Experts of a small language model.
Training: 1235M tokens, 9423 steps.
Below are experts of layer 9 (counted from 0) of a mixture-of-experts language model. Rows are named router (the router's row for the expert), gate (a neuron's input weights, with its number), up (a neuron's input weights, with its number) and show model dimensions 192-255. Each number is 500 + 50 x the weight over its row's rms, rounded and kept within 0 to 999. Numbers have three digits each.
Before each expert's rows: a language model's description of what the expert responds to. This comes from a sample of Wikipedia text that the model never trained on.

# expert 29
Description: Common nouns for objects, groups and roles after articles, such as gun, crew, ship, band, phone, channel, tube.
router:463518464569464531442522572525531433542465429465445531466547433535468473439532538493534612436525513469433488481543464487507522503750456482537536445431448463517497475534471523538516482462498476
gate0:464562513485482517456434477560544508571538493444534510522445501580402505463469519518512486479495394455479392481455435436482443538495523502481554569508502556438509485523456605525479425505609468
up0:553469408545428515531451554545434449505487440431428461469480500400444500531508463470555548552483445517449459454511505546526507504524605555496477432473570475495494536522476564503535402523473556
gate1:551595418394554508436551483392520562478486487638534468491535482482454607500520503444518400523518430437553494516450464564498476377558502584558528447499529476460505592422470565486429466524609453
up1:505535501550503493490504459519522584549402477592581495468464529432494519446482436550488489534532469453464445519445475470477485469477405470533535535443435534464610524475535582543442452386520485
gate2:550500566492548524552483529512521482539448508455442478469554494483453462531471425453515563595462469476481466527443454446533550530518521492388515563399426568474519503533424579569530407512519429
up2:462446423461371469484446500530473508491380557433476484460496513560467642417517562478468542482533511492593502498512565475532494431530451568567346441490500503472559523488485511461506469565482498

# expert 13
Description: The digit 2 (sometimes 3 or 0) starting a number, mostly years like 2015 and 2022, and table cells and percentages.
router:489433475545412589560579422515551440503438414497448475435485330554514545446486498503457525463534402437466449571508544515549465515664468523586507439546489479416463425488578551493609491444468469
gate0:493541474408502594413419493546550395501489574496546463485570460532500582440456482430497480512498517482490448501534473596539443494546509451489525459505522504556575576432520514527489481540497455
up0:544537554394510550517473459551526529400501483478536446536537502533469537513460514405577524525521486453593492468559516665507435531498446519564470497554463512596530548499525491478486472499545505
gate1:491574508565527443491486440451439536521432498495534530467538540512526470457480492571505560621474399481514469521478592399566542567478444502475498500480517508490514491538523476405505437445540468
up1:509521501461486443535508545550437502492526491500481519472451492531479561494491487484489482608621397469443530520520540547502480547452408484320445523460516459498621440503497528383514493468565534
gate2:459506417438486565512481512485602592417410552528461523479460492546526499417453391548423420477434517527549355568481470416475554545550517396475432528559581569552514448463420486548494490481451534
up2:466478528527491434553564513445551620493473485528540565525477494504432527457544436467439402506383531430507414520524478440552573468492581514440538475563570507504527525509485443501455524574414543

# expert 30
Description: Single digits inside years, seasons and scores, especially the third and fourth digit, as in 1994–95, 2019, 2021, –present.
router:551463438511508531422535425511477553423523585563523490440509258532603451511585424488495473435546451544506520563524469582468528483761487482551467477483442580426492485556539523455554469458501522
gate0:431517449504589520468427477479537549571511483503532542544513503584557474557423506467513574469541504413460502570441526485566485446491543510562546503460499515412444454464492582530600454457502543
up0:528590475490515589498469457445560539532541465518511481409595523471503536520475474418535584479523474469536425508467608551493518478520547479403489454545506510538522515486476506479557552332561397
gate1:445478487564430379437433528580524451524502465503542576509506454434453550561443470441485508516513481604451394450543529498561509478587578428578468462513506434464456407514469549581572470475491537
up1:475495464445497526541534577555416495378589529411444496522443510400448530469467454512488549494509531549575517502465437496397451460523598482442569476476563518558614558539460469491488498486479526
gate2:550497497535490394533544474535530522455465421506565456480495528531550457501578523489588532508561569548484472469460513541381578509523450516481501467435568473459604590548475470463499446538547398
up2:504450507499526385450540506453440539469497453494448504539533529560469546531374599551504463475555532468440445569482579508470473537538505535576466434515553434400455501515425655549577464561473496

# expert 56
Description: Verbs and objects of receiving or earning in careers and sports stats, such as earned, received, degree, touchdown, "graduated with".
router:381497378499511606515494542484570481483478588526467573468502323468498480456493529522420458522554445475452493472516419547512488612608542560526462475446512511476506413499530521472500316427550486
gate0:479503483442572435449557587550494557592503467507567580535504490507553547481521510478486467533518415427467497499552506565438577512477533577540442516464473455516459505509506425460564508556590370
up0:628486571621449479457466492487620531371547459493529374459531576561559559544417519514562535521485533531456566532530522509456518525466459489519483484500414497457480465544413579494519492454462616
gate1:481465465491475407471463540531455554450565499543507548497330520511467488538506565506479483464604492553527443484592484552521477569499502543428446492521468504548587440408456392551584447481514482
up1:524507492413538466490461498477542411528531406570482477542555471460448477440484441545535561496518446476497535456512453407472538359431481487558604405518502647500445532436453542493505457521500407
gate2:471534526519455665519552559522592457470552495409561466449546436492563536486518438597504460402518507487548472467512459505464488497531464422577433515545486501477484429551520557491462512555545400
up2:497476524588480537511561453567476486565484537594561524448508505501507540514429511370603448590437419485460577554499536430531438584447574465493535493501559400526409510433429520533443460579377513

# expert 59
Description: Short cell values in pipe-delimited tables, such as football positions MF, DF, FW, hockey LW, dashes, and pipes between cells.
router:335469391479412528476405555479540445538499502478425521421564254534465480478501500480399513486520475460477484501489522479558648492613540501499509430512482494514464545542499482402532454494535476
gate0:569507502611508434432505619527508509518584508562459559516490543521457506385595460535534595461470471528484516590466447465525430481468452595409446449488581560522451435517499515497564468548482500
up0:481483472506510543482503487554470520547600512533520485504463463410416506564539536577533490601504452533471610544537473499538549445505591426483521506477589533485479405472465518546497517574497508
gate1:459483499483484494544432558506463446511464522510477488593515530560517454484470449458474578528670433512480555456541479453438491533547443550502538426599535493460485554542535417570536441508483477
up1:433538513466536526555440569444482520570527499474482586525542524465571466562440416523472485490405412532469533464469483498456489536469515560542547508486505542568429435509488495527474555473491537
gate2:521591563552476519438437489434503525552461528463449565501514484551482513557450476460573460547540506440555482557454540445615503505567498425470486503498504517571475441511459476457524454451512473
up2:509469450454669463573578438528601458467495486551498506582533465483489461494565492527502473442473492575410435524491478440521470512522516627491580594498503484506580543381584455561463532427479463

# expert 27
Description: Ordinal and deictic words before time nouns, such as first, next, last and this, as in "for the first time"; also "th" suffixes.
router:529465549470394504489531501545561539539557505543517592397538331579482451533507397478482491580512430504457523544584540497551591521574482525532510470486401476477530508604503486460515505484430530
gate0:554476499482534463586411467471585546449455491629528466492454503426491562423494537470506508440447633513465546522442578471585495553561483546523520444469448476482436460496454453465444600422449462
up0:464512514393486517417409481418579424524501397548503483442504504421539557457542445562467479569462423483522465519476516489606461476544459533507512557494480427522457480464502542575483524547424560
gate1:441567568505462553442525488509491540541561481432499570364522499537528474521441507554569468545580382500428462377463449547482437547472473486444509532571413480494536497512482453467442492496453524
up1:445382476541546400543582616518472496501407489508511481556507529548484527436534505450518490477491549474487543480483555551571528370494534506488477477433490530402461504585460541390465564548528502
gate2:459466475505484483454595480524427496549469548501479540439579471478533559474445592529498495486532425414438528501470563451539519560527497444496461504539547455462556498513452541484547551529516421
up2:516574491449585408537384545478493505424470511511555424506561510443462550439550423438541493461430541482537513479448570523493546502472476482493454534490520536423484480505554476445463490483487520

# expert 43
Description: Nouns and place names after at/in naming events or venues, e.g. meeting, Festival, Conference, Stadium, Venice, Brussels.
router:469437416534443490485517473578532454449496479537504479437475468495531479468519492514406580500513320575404529485549544567531506529672456526573505400511461461458473451493514518459530522458463533
gate0:455510465455527490490517518532525486494506541568517482485562406521497494467483442527578546454433504514479563559466443396500494476536472463422490575471523524528510535553572524503604481460501556
up0:514484573564550476446506528571533476569436476446507432531455469564569487532538490495536531525553501503549475458479489630476480553538484558405522526476585426466429523523477523400475467484544503
gate1:481512478478529537495474515408515591511422498445558519506452511544482480481460624570504555493504431531469499472453516497468523430496398533440453462530572548530445543423425487443475492526440487
up1:534604379522498464515428459469514543464466497459446556476427515434444526524446404468494329625511495549505449434569513554611513482527536456432526477530483418436561498485503510481527451452589462
gate2:485497397520486539472496520530452508476525454517525500511492509624587490458533550478495529537481481505399503506502416555491465488487467602421507495464492509473531592543471478490533450436523515
up2:549493608603421587527535458511556530497503577607447406420463541563564558450430515426514460501543539535487429519549509498515438567597450420502453477626470504497553431556467441463540592530480436

# expert 61
Description: Inner and final year digits in dates in running prose (1676, 2016, 1980s), plus words like century, hundred, thousand, million.
router:493463390574428557518569538496517495469532534492512529467524338572522476436580506523458525484561379442456506414423525588586549483614483502561458477491501466491503445571490509508491414406512483
gate0:523558463498606496524549515481450359564502485509434357355529457519486442612507524482453561503530493540455474539573581509474588480544530435519468493531575411539508498519554512542496509553534464
up0:549568504429528471466559471409528499521438538510457548492526471511584546467507443410546485437445507460476486554537621532496585589516553541539569491579505530492528392567439484581513531508474500
gate1:483492507391461618551481535570517517438429560525540409462497514537460447462457575547552491593502495479448572468468512532514509453516489522537520543476467542465379526510558457479574602457487517
up1:507444514530537527413472512433559538519508534563570462496515452591427470583525416509530528404495520421488425523412464592572513466526543488503480560495507512454535569462464513541432510585566582
gate2:488540612466442520461511512515504487470554457526521599484535458475456482499583490482470418585430468410399514396508568477456580433531432478498474511470452482458497386487412414515481546500495475
up2:549576507556509449589529523516506498510495523460485462534464498391463467521508517505610591510572572526529425559454469494408457580498521525462565453364496575511463663501515516497429497502534439

# expert 35
Description: Digits, spaces and signs inside sports tables and stat lines, such as win/loss counts, goal differences, points, and +/− values.
router:529472434484501522425488596515586439523484473458530493440520351499516546502562556451449456473468466469435497502498470506561582492607520616524538485483451431436480375551546620441489490436554460
gate0:480522553576426414517536440492512498534564543517477568452530511456472461534529479484493486494470528430596480581485607566547515497523571511453644507484545535433434478517432526505559531481490393
up0:529447491489416441573401547376505553555560560485545470558460531632423557467571504543482418538533494474477536491546531576546467453604442548472572511513533641500568411478485561427576532516475471
gate1:521453371507476523512515597552502510511545544532437577501606500535447490528453563436516607507501503572466464495520621510497495451497559634475461538554503519414485542461602531347490481488544466
up1:466443433534436532452441465504513620449516488481468519621374536497439441537507511509476504481532505541562505559458513395491526580490544456526537494562501585504361483571444452523528541550451449
gate2:460498500580521617568509480553600510451488515468514496469502474516541547496606404490497493547383525507534476417508579556527537622472535567466448514448526485515511488492521532487460494499466502
up2:473520491503539526521485593434612491477519558427512544397497487594488481491693502504439461478544568463517399514483513533506603566571543476485518508488516472491550456450485537424345508460495569

# expert 33
Description: Modals and auxiliaries before be or been, such as would, could, has, and infinitival "to" after ordinals, as in "the seventh school to be".
router:498409555485423495517448501524570558508561518513476520460507384526561506452557528461478562435464430509462493484505502561449528531524621459503428476459541528450430426530512561427453456370469449
gate0:414476480581513535497535504493489480488529597502514495467482428456538516474457573485544568459427474553416371463468509468570565455466527476490512358474442428445540542627500500525494528491484584
up0:520601489483510516540503474509473486523542554492611510471489531591540462527540391546518491564498514490573550579506536556469521542445530525504498559444410492595474526487488558420565515553503462
gate1:515475539429536504416563529438601462482456415504503546484509470518422558528541554514505517489574594545435489410478485440444499438488459556478566520575499494442446610561470574534500421341502475
up1:578485444530528524532457495526481521535520608471504574477448532443469492540506442544562578550538418567500496490514520543562509436473582516568570469458388464520514473500511477441464539702467526
gate2:534519582463424535540491524445530589568572530467521466505539413561440501331531455459512522563415495398464437436478478449487538521596521535414537483463528496559529495433480499548504428491556521
up2:589459510463552505492444449562443441541543583493485560521536519551584439580391528542468451450494492561445457563572528535557517389506444458545427546608485479521458509442674524585501485625494533

# expert 12
Description: Last pieces of proper names and the head nouns after them, such as River, Creek, Street, Mountains, Express, or -aya, -ar.
router:473430497517449559468538513559559452493512523478472505450502497540598481486522544464459561532530455465447523479478496511568572556614501532537468378451497445376462409562546540502457451455558576
gate0:379613576514488487467478446427396438558407476501398528456568497502527486470478459511571459514474441529460436450422423439480480486447517525492523517390411498639457510512546512552596427507499409
up0:434542582482494583380444491484470499552550463461537549483463543551450431415470458551539474442522544494410437510447457489562437538500517458543548576481435438573541465507518510537555502460443398
gate1:498561521505522598456520630514488507506444469464533516493468506503476588590545456585471513506506510378474485433545405541570522528504585553502504490477451379348506554518638445453573457501497516
up1:574416573521491468546477436513463550462528598488486485520457508513523466445293507448535455460436429497479516479441477498484430528438509467531511535549475668579447474505429519507535549514560466
gate2:564464540467582530421403477543486542546502504448551585492483503437569484469556542547571528380460474468476512586606470502441502512508502559464484542505524530560423411538528479525515539501489489
up2:458483486432441476538501504465566491484523470408542462503498470551520570496508456591529485490478515490521454476500524494516492532555548535518586560583421511500488580470534591514494552594431559

# expert 18
Description: Commas in prose, dates and citations, including ), and ", forms, plus some dashes and a/an after commas.
router:569422445490451473479534548657511533463489567484505489389492383494567517506552496467471528446468517406512496492514542497502514533513451549479546460459401489468471485570497575480581540439493475
gate0:441491451574522508481521452495464471420455462555379437508526530482495508444441543531402520586503541438511577529368440478502490514484468474499439498498471463513445572481517400547463490511497506
up0:561375529445495512457383500669473568508463507406541559468443497506507496455550499540534490461497510513539469535593527457460488469485498390411496545477561529532459510427487425438492565487583514
gate1:445524481495471505520429548546556556496673508503442532459460468446572484559557452420498600481507503488518482444466555538519535462460574492470482436473490465586443521526398423446404577479527487
up1:594514574563535460534485488469509500460448467595442460403475499440441453405509506440524520515484484525514492443412465469538523418486534484413539459494588517479434588519539312532434491451473566
gate2:408501521528467629502418540534433471552552490446552508433562428463482526483507497485504526612457617444496488498523550462532582497561597494579535545533519454607459540533558485556501477515551511
up2:480434506567619513515518511549447409500587453552485557482526515453488544455552469582431546506537605471505558614558548501550418510472515658440554477455544505584476534544459444609520470439443509

# expert 54
Description: Pipes, blanks and numbers in sports schedule and scoring tables, with team names like Lions, Bears, and ESPN, @, p.m.
router:470485508459407542415522628487566475450430484519489526468500372587444431479584510473435503503478426492505465439462558535525571532665581504522493473417480501445484505570514577481453488440522471
gate0:534523475465536513455432449460538456510451447557443484549496478464546494524505387590453444489544461597511456472456501563383439610503504560505557485458575464367532558470532475476507519512379465
up0:500490451506475461563505463510442453559515410540393556625481522479485483503528413522617503566468451469509426497469564566603501448508473524484571437489512460502530545520490507514547429436500558
gate1:481526527462536533446542541594550538456491460516546520486568494448461504586468522442534512433541571515513533430486508599433552586526578591534469529403522475447436527524464491465454474439424443
up1:534541458572514427580557445554460435530447541489455470527484536582567442524455500512508529535441390480428419517482517512595484522480519508484529548600514488466610496494505443521470519522511455
gate2:494535508571563528494505571508513419440555493509572519447581490503515546499568560464623560450441539548496546485580525462546617460536554463469528448463444447433563516626370438419480569495439538
up2:574559464551537471451592517566493484498472537548596511458450525563502544461514568512535609527499480521506460544417421550512391529540484434509478550484528422528535389480537518592467475445504552